python train.py --n_layer=16 --n_kv_head=1 --norm_eps=1e-05 --positions="rope" --lr_head=0.00763 --final_lr_fraction=0.1
Below are experts of layer 12 (counted from 0) of a mixture-of-experts language model. Rows are named router (the router's row for the expert), gate (a neuron's input weights, with its number), up (a neuron's input weights, with its number) and show model dimensions 0-159. Each number is 128 + 32 x the weight over its row's rms, rounded and kept within 0 to 255. Numbers have three digits each.
After each expert's rows: "mostly gets" lists some tokens that are sent to it at least half of the time. This comes from a sample of Wikipedia text that the model never trained on.

# expert 24
router:087163075108174121120112095131122138168091154153108147144131127107111136080072157170179121148162110174139193150136088193145170134148104161101145152121130078099193101134077095057135127093100088105115096161098200161147099132120099130097082125159156115142081124143171141169130112151131077076106155117063117117082158103150123104181152172136078181161139096152131094093129160151151118174117115129098146191125169086127094121083210154102121097129159110167095175090143149111167093150154080
gate7:130157141093119125146125116144072090123160134159082142103148124121114112146095111105134053149086137191195159058115097122136137092128147172160162136199187055116099072108132089089129187044197113196139137108145139107119149095142158139121131161154111124076140140133183113089199111133118167122098155117135135108085122115118195075103096163141140157129145035113096159122147078121120117147103139187126175131116120103134139172141167113099177107128143158112101156108119184103130111176103131
up7:099097144126115098129139204096135143096082162089153108119090102136121117151111141140144140148167222168134138140125096115103094115141085086092095143115090143131128100104109134121174177184113096083088137106110184104148148114114147161092123137101126148170125073121146096174111126095170073175132106162137082158206127149185176206151154107113103096104102158123122128068174174168097095148177143122162136097171108120138128147173085163140137116082149112162194166071092117091184082073148110
gate8:153119129138103103123142141146080130159044127104142096110078106119159104085161142178147132166157138164139148133139146124133191118119173089138146129146128146092146066126141107070145166135110097116088177107156198107107140098120131136108134187167154161102108098094171181124078135072162159089116157168112203059107137118173110119140141099152101170168102117081153161140108043155064111152169127105121116103125209134109092143063135103134149150139168096149100121044140170124139120100090079
up8:130170164123105121134077145153113141165127163107125199119166119155101135090144056078113126166141101085086096102138058123137151153176108101215146109168122135181106156167109109112087105099146083147063124126145125149069154149094104112131110173153128122120116158118113121121176112166121087078141094166103131126134140126137145170132099140150065130167122097085094165087103148100118089130084111135115087139153133089165180114156153172121129173072163146134159185129165130121127154114255155
gate9:157139135125086061107190145095096143144122142160142090197167128158139103161113128157137068145162169126154128184142119127137129132180109143150113155091177104073146140148136120112084099110122100080121112122118113122077200076120170142177131140075109080160123155073120139176131133173141110120167166074144073127105101060145125131122168144189146202117137204159145143104103153155076153113097065061108109123073123130130156156128089120105115122156112118078143086141121047165137129166096098
up9:176146163112069089108102174090128182166136084110100091151116102139117100119142104125139187163129130158081118113134113198121136120130074064095047104099108144135166073168191137163162161106192104106103191179170156087141140188092155098145124179143127159104116132161132113123094096118158132106096177166106187108118116101143114131162125132114109079126079098127151172136150166121163114131068119180099119111123116138099125145136121142097114134160057111162093149093116105135108154148194221
gate10:125112055110155082123107102119165140132105126150118085101091110135170146121120167130128113128196148178150121142107145103153099110142134125122082189131166201113123114195109090121132171156159131084205092095107124151170141115081138147145118120086142107150128094108056152159137111100123148084146184109176202088121114133101088106108211159165187172131127099088185128131071128147101151153138113145135101125133078166099048109081148146169163086114101137104190120107155093157069159106116116
up10:059089120096134135162127157111138162109125136168073105125109142155122109134133161179116164106084136180144143135101194154081124175088161156141134146108138154154144126143174136118170074150132104173108141152094147073158101091111150107120132138130157176100168137097064198155148086114117150207132077109157182100121106155128126094135101064067118137105065114138128173157116071139141133085239086120111116099128133102206124097094121138097091057109157100140157135092114104093116130138171108
gate11:109167159137177072135107166165116137142115059142183149121131138113120113102080070156167186167185086130124148113156138152147135142180115107115104117164115096134126078151086100151153121077145194127053104102118122099126116160085175103148116076160124112111104137157113173156113158162118064089077158163102128092158118063091121097164146103169131209132148114086155123093171137103115145156089151110064124166120143176072158108114144132143152130155059172128162169092138108147207096106135139
up11:084205149088172117129079117131151111137119092102051211117192140104125129100121192081109093065110125146125184143133163115111181132127128135127134102134102181084169151106170116140158071120105076118118188102057106149088142143191109148125125114149177196114149167122145135165107107122159092170086096082126150106129169142128100156089149141118104108136127142070081174110121066159121161152084162157151121140136075147152157106191136127090093126110084122118121150173135084131106151076156140
gate12:017173100129109126123101108111106088142147139135099161139084127136128113082072132153150214157142157114113121134165120060102146109121161106122173140132176109159120100144146119130129205084132120133145109139143107128142144083067108147171114172162152121152072089067145133108140138115109064086108151122140101207122124113164150101102084128144087175150113122142089142151115199145143152149114152124078144180105176141136075065128181155153127126155138158121054214129165123146098140105084162
up12:178091127085149080168131176109099096092174089166131148094089144116102117151156201109111156134085085153114138120056082177141127158151163091159121124149121158130180109125191165080110183121146084140181119068185138155119145102148104126135114107162168098095115143156111092177135166156089076122112130129103091114112192157172113170128074102130097180123132138146094098110083084167135151129100211171170112165130136135129121092114152077056087144076111138134145101171163127124154168133148156
mostly gets: " during", " used", " released", " made", " won", " known"

# expert 8
router:145130103142217150091079131116127108182136151126119140125093091123075167133141176156222177135140113139162129147176046100134131166127117137115136060132142117112134121123116107089152095146082148133119141163130145144151134092153162146061057164166142116149117157170154187128147131154152122099114080098056135131115146122161153122124096137084111168211123101139146078154136144159122136101121159119171098149104133097092137081134179118051120078114139118182115167091086143082185074145149068
gate1:138145064075066183139124154117095053173148089150093051095110108146162132083143117140142110171116113111075123155084208097111103085109154082130149157151111105103143128180181139175135107100179124109167120141161096130121147086111103112111125122164089121152086109128105118164134138104152141129114124185146111174139157151144173103153092054123117092190158191080070150130107143130141084181107111097116122197083119099127085081139076169167175192148126174111140123131135161128132116145122108
up1:186094058138202101115112071124117134120116149166063076093122094119141097120151072081156149171138081072121119161081170102121170102124095055117155130111122189154176166155140135101073069135126141118137177163102131097071164072124126141118120110190069114078121082141120138088193134187159096129156184120078118144162124133133120124188147128142085132157075138116148184131128096175156100161097136108165166146102149141131103074110108086125112120151146140152158148140146140155144111143171108
gate2:134182143138127163113131107108188102164135152125117097140111138104137133169134139160141098077165105128060119171162095081148103123124097142116092184116102139124092163143124180148200102128076123115123108108073214109205102099139147116124095123090172110159128120123131147128101208097103147090106196179133163121135157120094135170067111168128137195143174096146149047086100120162130136141138172168163143111084117172091160120119108130097120098116140047101134126103115132123045165084120105
up2:142188179163115201099170100143113108194147137083096081117128124144159110142125088121150179169162193111108124101174154111056075086121097084076129139217043148116122064114125108133147085101163133085109104132116167136146117125158171122102136146088117148151150168155103169125122087116112037185122172101120140139125138051099137116073139108147124168141179150080168109142120098100158144118150115112110131151129111191093088130147147138115100065132137082131141121110100109146129141158113164
gate3:134143145133111128089079105112077103113135186117083128171079139124091109143088130130166086076150154138151109109128109145063149070135093097137093180157160095101165107146098116083081162103117076130105155118140153123122168113155103100146145125129171164117101159100183166093159083144156152110113109147115136122129161067085138175151064152135151169137191122165100102164146122114137119102147116175151087155156114064153180136142234114178209179150134151109163106135151126071103055104101132
up3:084134132110078128092058126100070168071113155116092137141111143157077120094128174127141083109147174146165096141124075107059128085127104087127101173144159127111155076128119118082094181151131071168162133102108170075149159131147158140161161127128143176133150155104121166127127067139153134149151118117158102164132040115123141191140094140106122169123155140126111161152130072133140134130151123113117139163188099058119153118154153112176218129118162117159184106135151147085082048069098127
gate4:163128113067081139073175118099140151096122098189170151160085102126149105176103159111087122136153085102098153070141107137132142086175080128131132118216159188126084151126133136158135151145117193130121096119141096111134099096157162103194130105075179090149116129198103084135113073132118059192143107109131158055148135123121131145157145084134130107145141107118097194136164157157079123156090089106154179156155158072121137119127089128234109095131156127156134144128162107116130131104105126
up4:158151124110079176158156145094166093161136126159141126146205129135097077109112077126150126118102162137082120121108161131102118126093121130188110148127132113079170147131169148069122127140141173144155135100123140085136164141088135079196147148145177155180079134128118153100096116187088088088164148145123158133161079138123122144098152155129134069089104152144059140130157075069124103122122184107125074080152135154093117149146140097123106103103092145117144097158176239095072101157174212
gate5:097100106105144128139131162133130111140172144133117174122196160146127098150128129181086180157141115153160129125131132128178172119093141137080190105101175130129107182152206133089099135135125153087113158071107142168154069117177155092079113196141122174197112158102116153119102103028112087036161122172103128075159131157201095136126161118101135156143118125098079076116118160077115115131096089119117125138143160095112144157130092138099126136156133108194165120146059138144157103116159157
up5:147129101083132128160216183123128141138169088093170192202090135156092143146102089089146142077121125107174118082122102134129123125197106087096132101120103127097109118125147127099169064095158132167077163113159049159143105119135155107205109133128155203170179124156185088151159130161150127154105092135154069155131084174103133133131119107116122106145160110185113158127118134101118123131082132139149135110103094113087139169144086150083115120162048120162128131112151113154165090197071130
gate6:173172099141160060113128128097189120146080131167125079110085101150150113079098135105133111104095076112181057124118087074154064126161091169083108106204115102142138086066133108127117117139127154129134178101151137209131071112097161113175086121132187117170142213178179178144138140167110081087161118176153112141093128134101143173127144156073166138114137157096107087113148160110124128092135117152089101141165171130046114134153120119136119092133122169148109109109077117143134126129128120
up6:128135110175183033080115169123158126162132124122118090157084117128069099093161147091172120095101168084176115096151063022108173141129118166110108162124149124139135042126155157103151166103086121190141137106118095154145069145122173131143123137114140081161183127139147117137131146106108147188105088175088134146139159133096083138113111065109183103152123164140134145168154152130084114107107088163106109149181185179110171111130109148109130129116117162123181156091109158157148093086089141
mostly gets: " km", "00", "000", "50", "30", "5"

# expert 0
router:129141142143176156148122101121127125199106168157083150126145185079105154120124112153131155176170109177186169115148074155102168172111094116080105126130145104128140101132101139073160092097078070126124063168099171169202184128155134147108079109151132113135115130112175135139160085178187124129106079081095137100084163114134153076153092160131087150180123066143137077092122162133161129100121086167113119192104160084176133112136152119103167105137186109176108149100114094098180109155149106
gate0:118153120133184176091138144144138116155099175166123144079115127071101150184140166116121122135069095177154135138095093100162153125130104124179132149168162125131123130153126123126159157155114085141178100086169120152143120122152048147146110114104146139126079148127119115159154105089149124076127109154128148096165076185145177115094101119103177097190162110103121160103170192113142177063074136070141120092146134074081175037165093107071146149205162134149144111094173101127131156154078139
up0:108160108133171106144107141161186132114138083129082070111125125143083149156120092123116088105123115110126169162169162139083171191113172169171096135121148146112160127108184109166112191102133135104094117165182111091124080142094192133119128064110103150113101057159146144155140118096156107188140085123126127104102177114076101107071143130110139059177081155087116145100149142106130092136192093137096117148126137195140061132153175130148188161130115168136155172183158156077077125116114179
gate1:107127151137125143059127165146059188129099149106116110064160147164154112098150130113110141146125171155160116064102164119090175157075155137109108099117143100185134075150094078098134121102097089094171061147178114087108157158132159133153130130163086116157144171141178162114113077109149136136177113103111136150171087110168110141130144198171091183131079166077141123160109090147185111105121155166047087129158175048106160129091100090121172154155155126162165153125105143118129144113099107
up1:111153135152102097174180170114098082187155080110178146124128145148141099115122163142148139092123183161171174113157162161116092092109121148122109107140142127138179158139143120090140128060065128114076134059130087103095104131157177103177155190153108131172103114163136122142168167109109076172073103076142112124163075076127096100108104099112133125082125146111129123119144156186044074128152124107100134143177125131179124125198077114141121147135095114127090153130204139113156121167053083
gate2:106080077153105084129188186130159109184082120113145128150136075150160102100108144104125161117142148123161154160116045161100163138102102092111104135146147106140131143146103097092075108116141131088147170161121126181121123167165112101139115083151159108104111145120118155133159157171131148115174136157157145143085154139087116126101132168177094191167099072127141128097089128125123107120112063093173054127153140061120119096145171094095211152109185181130081222146122088086120166102115077
up2:136155127077118158127121128171076123096190133100153149184133126165118188201107138093164131137155116173145177081128167110128166146115126129116122097107123081091159089141110184177131143138109159118040080114090171111109141088093132130137114180121124114159170074164133119153089131125162124089163054092103131081177092147141096160193125152157157154112116138114146142073081146165140086156084139104131143092100163182141086119078116174115097146111101108173170040087122169143127075130134111
gate3:133125114162136081129136110160078110151164145126100203169174177138107086119095127194142064100137185133181119084186128133130147118173132137046149130152154162161148100147123089128096108157090111122135079117142148216145177118120133111150163148084161110077116153085082125176192133071160104107128069105141123092117127143138123113154086122133115141106131073163155123077120105101150060129145071113101141100141145123218109176081136062077118120136141090163131145111117124103115092140080134
up3:157107129107147140118085174138165086120102109154183151185133118158130140123093118096190177158123111122080111135122161119158096106149117186092160143153099104153144149117115131118070166125160117087066131104108079126160105079063080168102095137100108130106129112179118129127133166132094088090057112199136180186167090127170117122133139179171138219129126136191123194149145105104126135077198133132115151094046082133067111108124126126091125147122128155109141138113157067142137122106156076
gate4:152113121163084135122140102167119142142105155139117161132176084133162173093158121127130086139125087175063171166189155057129117109137173124097176104117180145107118137154152111084145118071078076142129098156115112134129154100095138136116115118177139088090091095104120138144113140082199184120163124071104126176076092148108090081193147118156068108125092117121114170076126155077114166108104166105118152117193120112148034129138157102081160094116160166168102190157111129133160148161149165
up4:151117086153066107140160115097139162154110147156048145129148093104115111134110156109140153124099126177099097161175107098121114130148137070140164139112120126101165096129098164096167127075093123161087128145092099134146103165173178093128152107157139178112073068147147136105155127101098125155107097101132078100119088118180130144129113147106147056168064150124096123081117170147094068133080080173163190090184169171192097154169144133094130109067104146096192073095148110132200131143136150
gate5:120168142141200146173151112222112186170083114156101167076127149102099120119161153133117191161122161097114084155129119195150171107093127121151091100116108105126155110116163165069153143075123119114128146149080178084174134152141166119144121126070130124129150156054126149137165180116095068174111108126101126142116116101153062163082148138162128129125100115075154102151096107125167083137140099154016115174157097128157152167157102126090138119173146111139157126086100138166111170086113125
up5:110189121132123108137162170161102131133119120052098115115122108114136075078147132097128128143107097159129155123123096155140075113156153153090128098110136062180141146129153159125149144104139103030133092077078155182166097145109124112118111116128192140075166155164091126086181122123095096089094171153127104125158128135071174132134166107139214131112121167090152171168175039081124094119121088092115142158146131120144144111136105126112135134133169158049152207118149127154178087119067144
mostly gets: " their", " new", " its", " many", " his", " most"

# expert 9
router:129118102116197088135069130137105094163140139127112183104104150104052147104132153170197143118180073145122146076175107143109171138181105178086098079097143128114167145135126127094165112112108097121164119190123149172136108094130140172067069160169086126120139129138159176153186068171140106140153112078041141093115136157138138124178112125162111163165057096122135135142147137170111139119129136146122094149101155067107110101133195146076139144088127127189107156151128130106180100113090090
gate6:134159088112144098140118123143079048145119085111175167146106104110094140121068151125133157116158128148149174097176105152169174158146140062112130114148106127137126122108121165051155060148166118078114142048113156128134116144141156076160113104172069101188141141205134145103104130181124100134217110148088070129138167154163153110101204112123183180123083164072124105179121166153154083163131132100151092132087149134118118099131112143156137147100083098135171151116087112113161123100128108
up6:140068189212103134149132144126132145146128150125096180134150128141132132156142143142152098152186118153073099187170153153108143083096128137142213135120113114136149180075057121158100133119122173153134096134140115146124134154132138119122140120152133197111144093130105146190075157095066150106063133177077120126133094103102166106129124131160090067078143050115164153131080066151102117166138094196121165124139168165158180128100157077134130102142141095064128123098122088140087117108130064
gate7:176121141060123083116116128131135146117114154106126069121125167137083171031141144133115147138177114129103046154134116079127095134119145139100210088150151094122090139145126166106123086199136136124155130185163127197134109092127172099087104062182130159139161145104092144135174153153142081088137163123068148070120084115173095126114116129163121180168077125087127155096151169121147115128098167094153111098134133074184148174161134132157129168112166131183143136143126069171116146125111078
up7:108103185096130194102199066141146156168078102102082162107164087107191124109094111103135165082116136121154136160071132134161069082150178108148127094126140187144102137151128147166133156096114136058163128127130172137099138053154134139091114101165115115134192124142089156134118126136206179077142064126108162135114126165074155163139154101132074165167158148125140113137113075097133106137147166160105106175119128128139148048179156148115114112126135101144193141118080094109118128067131125
gate8:141112069060191089110109184150066072203105156171109192085110118153086200072133116183121111110126096130142105095158094148156133144156136133150135099097145106142143069163104180183161137149130117114155142095142192101130104110134096084109097115114078124100134104080062140164121152139090145134189147114151120141133128124122132116164128160169094162213112117120088148095084153104144139167162114143110111153102130122138091134195144104106059125160133145115077139201156089091147137107133124
up8:193082141107131067163123135202072156136125142191153130086060136134135126094190174147159117120117082068129150098134141077167127098080143159139150119084077131149109079147093130089112087116089064124108106123195139092109094100161084128137132104095129162086093097139112146113127140117159168173134101132123173101147168103195140160126191152173087153116154076145125164152110137095172142093137096140140102123129100112147083094171114112133107107160143123159071127212158107108197114155122166
gate9:145080120099143125117167098166101061133180127162105198082164098109115140102128143144131125115113080100170158186073129077171078072149136099172045101069131159114121140126112124094120103080161192130125091123124120119076096094140128146109111128167100144134142106140169149148155095114154138132115124145116127094149129113127195113157134089125096183092137096156111148142121095105198091176167097152132131136153164112170131083182124079085145108072165117219174067119111152181164148131140172
up9:149083111142156172196099153125141107157131071170080121116144113114158122165112193111146159152105161121131132195104128159096078161072123126089149126079148117115165171158087151101111053174102136123110193117162121171098076173143145197164119120064045154141167094173161152120102103083059148105150125124104130150157113147131181157135201113140122086127092166134112122157093140183119088122101084138121093177117090164141114111146112091131099132137157081129123158097088126066164111133101121
gate10:089098082069117142089135176161140157121108132164139068144193093167117149184130138121107184131186164130118110119113096077114192156157150147206161108106122131127140127144122108079146160140124142142166132134098084221108159090129129165128137170144127107137163104086120168118144076088168142076079112086081144157100114114192092091177079094139177091149068086109138102115102135153108127150074116112058178171120154117161155113132127102129105092164088089105128132105095153113137187177128123
up10:020146141127125147158115130077152158122187136102119132169146209126126142049113127168079109154096144138160140138163119134144130143096133155124128118087162102098127180142119140151099150190084144114130135124128128152112109147179087127122132074095149132115140159121143114117108116072132154040145083070094103179107101179163117086182148081104119106106141117119209053120097132084160135112192127138093112159129205157152139106164175152130069163116166142147097105158116156135092133070145106
gate11:112086098139139114086092093109082045138180144149147176150122101144076106091125155126134124185217179093120129175111128096080178138136157099070159189087107153106154129106114136136073136111163094119149113120144131120137133106194181111127117168135142155117158096173138158168082161160115146103120125123096133150146136070073113108149072160132137165169160128160143136117168070137133113166147074052160200153125153047088095098100113086105106128103117126151133171102069135102141116129142093
up11:124107129187078101164129126090157138089163138122164066176111147146132067171119163158118125182128081113162081155127151091102126076154111147078143161131137154059116222147099142162080144178118131121183080071073112129126059099154106128164136116088072158065145090125102080225111175109106144118133124109131156107149118093128138156120110116157117063122121144086147166162175182118119158136131072134150145176121072146104152084150113105158166141143111148129138146131119120158145072135134151
mostly gets: " rest", " km", " MPC", " 0", " Date", " north"

# expert 25
router:116102116075160111208099072124128118152130135164081168145158157082091201121064136182224158113127114185165189134129101140091141124147073160107162144121104131091196140143095146096118139110088070062137114159100165148179135110133090140103083127112101150102103120109159140160160162175159101160098150128076103136119153153129103113130144173124104152189149111176148153103146153113155061143089109152105126180092122060158147101105116106103123084135129151122112122081172121079087101137151102
gate8:151157150096139141170131180116152080117139161201132133195114135085174128162095129153146120157129162144119154109102114121142157072104105180101130104109082043161099130100084153111177159145166107121081076133155121146116111135097133102098106090122130124152098086094146100134147132128136125054038117137168152119103135129099138094118151068162086092162151094191181106110147160172093105107184095203034122178116117161166151165129114167127133146170085120125174169135144106104147161153098114
up8:091118073155149146108098167119151180190155115148118140096158109136081144164148125090130145118168152193117147068157138093116042162097161088181113156104170132140157151153145118160137104148143149122106122080129054119185098058130127170129134172130058150116127119200105131152147127110146190124162107117164123119158116130153110127133151125089100137094045127127151188105111109123139195124027103112139091117133153153157094119157082110130136109131162113178093141103095226112119098125132126
gate9:152116156094063131143160089104152130138104088130075114086144128121183166123091148133142142135113174156100101175155114094110099113173119090183112132118122150117140101154123100107126135129132088066106188138138158131137124126121086116146113156135096120081059145118105134104148139150106128134131191122067185145111179190112158161054120160169177133129187164107159105133212083103146170123081189149080041129104152166159152054116188147142165117140142150057108122155157139139119089098107099
up9:142154104098109096145205152104104119166079079174142157148157064100168138109106118051149106172105142152143133116065145135192138126102053149078116121094118081173115176160098109126144138167151136192139163093165110144183154136121088165117137078098149184093096126163125095130126111164116154110152071152099093123117110085153106101130102094109124120134203165151093138054128125157133122113147156167146170157168093111132105094086163058158156135138156147099188178181111133114144106173116109
gate10:145119111106181034134159142132143137148114135134122121102095134131173146108082182160174086128147081070130091151140089114108134125148069115127167116164174078088126099163128091130073158151107100094124106124145179147138130144092081127110141043173145108171132092168138139156212191150150149061120089127170126093135125068111115085164141134136126187140193142131154173080118125135089159143069100152144116134086158086147117135107143103083142163113130138122155138142144070202097107125059117
up10:140093110139064096141109143093167106150097109084129149088056151105157097122146136117103089114137130140158120125130133131128136141126144117160089153129068201186119059209116121144105121160154107120142121107175177124146162172076128115157111195164126151107212106105109124159110067113150183108125160142136114159085134138058086164140066136114086151100117150144188181190115096093167165139102152157147092089136099106111144035136148152165122189073128130133139146093108112136146128184132130
gate11:142093158131130146106115141186073097144087156137173108106140144081048143109119188099178110119095124160157114095129115129127093112135117168118143131132144128150122132101161152115125157135168039120164115145154132160134117122165126145090117158039137088122122128151132131207160190182217093108132136145084134128096054176126088159170093117126144152099196089136047160122134094133145111128136173122090156117149101146076145121069078150133135155177097116133143172152141145153064110064156117
up11:074115128151157099132196162116138158120167122136155148133115098083190156051088132120103182122120180121117126114168107112128053123152106146143073147064158119142165125114167170112151162151139118110194100128096105095172086091114138160112123070096137095124129153158179147115129101144159134143087089175084079182136152139224090064131156086122182105108143131142167169160136127149123147163123135100155101135083089106043089117190136156160133090077108127124117116146149162115173153111094113
gate12:080070173115135119108149088174188120115183103054107155207118151095146137112141105087144118190101064108141099103141164173145123094106153180113149141105171091187153115135083137143171154072126190154131156136125107123089140129062107107159113112128089239128124154104082179149131117202166067109149151160117099133140155096106146133154139106111118145118135095117096157113113139101108113092127108072127111163107156140096099149079154093153080141181139181120161132110135151148115075105158095
up12:110145193095092136182184097194170129168117110137175127146116119123147148128118125139107077128142107068145063141165143126152160116093134161202125104111152127142153039121141098102141092126121104131098149180143163135107088071157131087147123129163102108098101137077047107085137119137107128130140105120119106094094164088133157077159171122099146172166051073193120163135130111124123132131133198196129207151121143128106195099112154099088095091112183106155113150164148165104143112141127130
gate13:062082104105062125167091093106112140167142136170088185118110122130156151165142121122140165110117126172139169160185095139113119178091151088146140169122125208133163177138186117057121137070121098086134097099037112142111118168133135091129131198081093116107154095156132133174131134149100200134135155103102163141086160090094147131109122163113102133100137042149182142148144089108083142129127162123153086126156152084148180123089116066145136099148143146104154129095123110086119090080171117
up13:103173153116196173093140107132105086082149149121154063059107098167158143122175115143103100177122110133114115191144159130090131072125113095069141117096112108159124074161148098150109155165135120112169113095077129148133105128150178098151129129136158127159132157117088171122101156162146085111114104121173137140102163062152120117144100085107147167147131147098105058163146205111075115079082138175130112124110091117117152218176182177161179083107081102087150124061155119149137128112160107
mostly gets: " res", "ess", " use", " pass", " took", " off"

# expert 21
router:101122089117161105103133121137153141207121158138126136120119121068070172118086121117138145153156142145200103122152078123051127155155117143139095132180147153094138145146105179126087105128086115127111082179110186188164133109132156163093066112124099131137146163125148141215145070144162149153165109118100092125094158117127155131158084171155057156204129065153178119081073151142158101171102158143127107155136152099151120146086171133102127142098167118184119161079125098127109102116170054
gate6:145071144108114119118139131129160072127144131097109152154093205136107203173088146160134114161087133140166113183117140137100097134155163135126092146150153183154124036133116165152120153138135131140176115140109139094160108088103137078083103170114163159117155174097145132162084117173106152145135118167129066140110158156106200144112126107128074145142167136122107114116061133156142119094168115170167089144171065068084151137077147072146149162180130122126183091109135095102120106024089139
up6:246138146155073119165063139116195081077117159133132138199149121140134106092089127145137137096143129060130158150144141094188116144120120088109173109132162104119127094108118145175122134108116145157135124136120116157112132131104082105138131095084144098144099108135136099072115124182119125154080094151139114089140122175129180125135139121233126085087098081110145108156114135069189078132141157126170093126089103067158145119092118162048077174147131151122130129126106183152106146135177181
gate7:133162124137123147146136157138111133121199170117111129138098146184130155104130108149123105163100097132152123127131129136054106089164095121084055132114171156112134127177115128146109129102128107089114146081128090204084097094143148139147124123153160114143137073141105119156182085144106075190108113129170101102137106111195055162120098147137129156106103113099161155134130111087108131173147154159142169109114200070138104060109164168100132136101124129145181094166158088057168034197140064
up7:107140113150148151131108142135113133102160151098165244111103175141078107056133153193143122146091138118098106081131157166155145112121110110087092109100140150177116121161135180154127095137169166164132096158117056173109094116177100106127115151117051114081131160115100112103152155110100133141110117140179076111151097141175067144095164149098099157093178097110144148129120092095145109094164143130053169130076153073129124164117169147066160112150133103151137063149180103086141065119148153
gate8:124087145107159144148200076157136199130133110124180107149170115117105132125094149155117108119072092103190137094093117110146165182120202140088088125120096112110112171167177160113091172099127143098158100111097120190130147083112102169137120156116157089132119192149154150107060129129115153125157128079116139108135098107186124142055163149218117160116114082108126166163173105044124101153189123101133173079094164154093131150123105113126130088099093125124092120198178126134119114128167132
up8:165159200154117180180123146147168112178130051097150123152145134098063194175093197129133144123135121079157135139113120162115093138103131093142147108146073120111132098149063179174102108133130168118133072144116167092144205086107061140088125112113155135082110137188140167123141140134172119155132107133119118117118095132127085170095133100141073134086079053096130102133142121103142159146180124160139183043134106137145161142119178091113157162090147137154109121191161083104157132146149115
gate9:106176143109095111088141113151107141127079192161163147178096138123110137092066115122135077139138176131121113145127135134073100179153095172139155115099122179121119133110124183200129157151124133118113071104193131155137114098148137134128106103033097173158151146128142138201112110115145186145095097144108164113116200104132120197097125135130082182139078101134170101080145154077156142150135105136104213181143152146102093074160163088158111140105132150136099188068120094169137124142089103
up9:137111158075109168127069140106107115116103187147120136191180089092053145077108169138132063146076117148116142151145136118063131145115095141126163150166152117145140151133088159112085179124201127150132095139079114100151120174115143112113128104117065149145089108132135138115104161116118147116143075159112150083078151141123167080098085168117060170074136082088155147145120125135135084157170091157061172168106112144156192064158166140137181147110087167135138077116179179147130127144159141
gate10:154085085143112078164155112146119126155165104087086170109131050124158082068097153148124150172090175152123102168129082149145102186184146106090150115082098160099141091122112127142142175130075135117103051146153121127157105124116171124138127077179156087142127166146188124089121139125151134155138105093141113097123094164214167169153177136119087133111147173141129107149085155096180106132147110102151055156213081100078093123158140146133134129164071113148094177089116098095127148150107149
up10:133116105132174121089129078176134136143075177145187089136120117123103182151132160143117110110171103134185110115148161146165090108169160132190142119175174160178094168142131162134089115156180111097105162130148130160115102133171086142085145070175154131127067134114156100128122160144119114125115128097135097016153109120102094127076107188117111122120105142157122163166157178069126160116115117092125127083192172085132096151148174132143086063116122053115149078135134055081131166124120109
gate11:101155103091150161131067097209124141127108164172135142150129144142091168155130143137139174125139111142143142196174078101125104160066130103112163106105127092077153064132174112135177138161147116169099087190140143183098099137137057120131094160092178194150108166152131140135149112090110143119141130105120099114168129137118182205061167151120039123143127150137140096179144092072144098093129124090090090164117137100084101186127163138154149140131121144175092130083173149149117147088100091
up11:135075189131086144139110124090084166176150115072116136146170131119161143117105110112133145163182078177103164181106178164093098099092093181157118141169076087106134168118135143115168132129158109117093121083120093114126172191131152170136120175145131164117187101148142105117129101151076140142072121112154181064110107055166065094132124102145176117096104139173122160119161161122128136199114135105157113078056107103158136108088119149151128132118104117154135086163137175140130154130066041
mostly gets: "The", " the", " The", " its", "|", " their"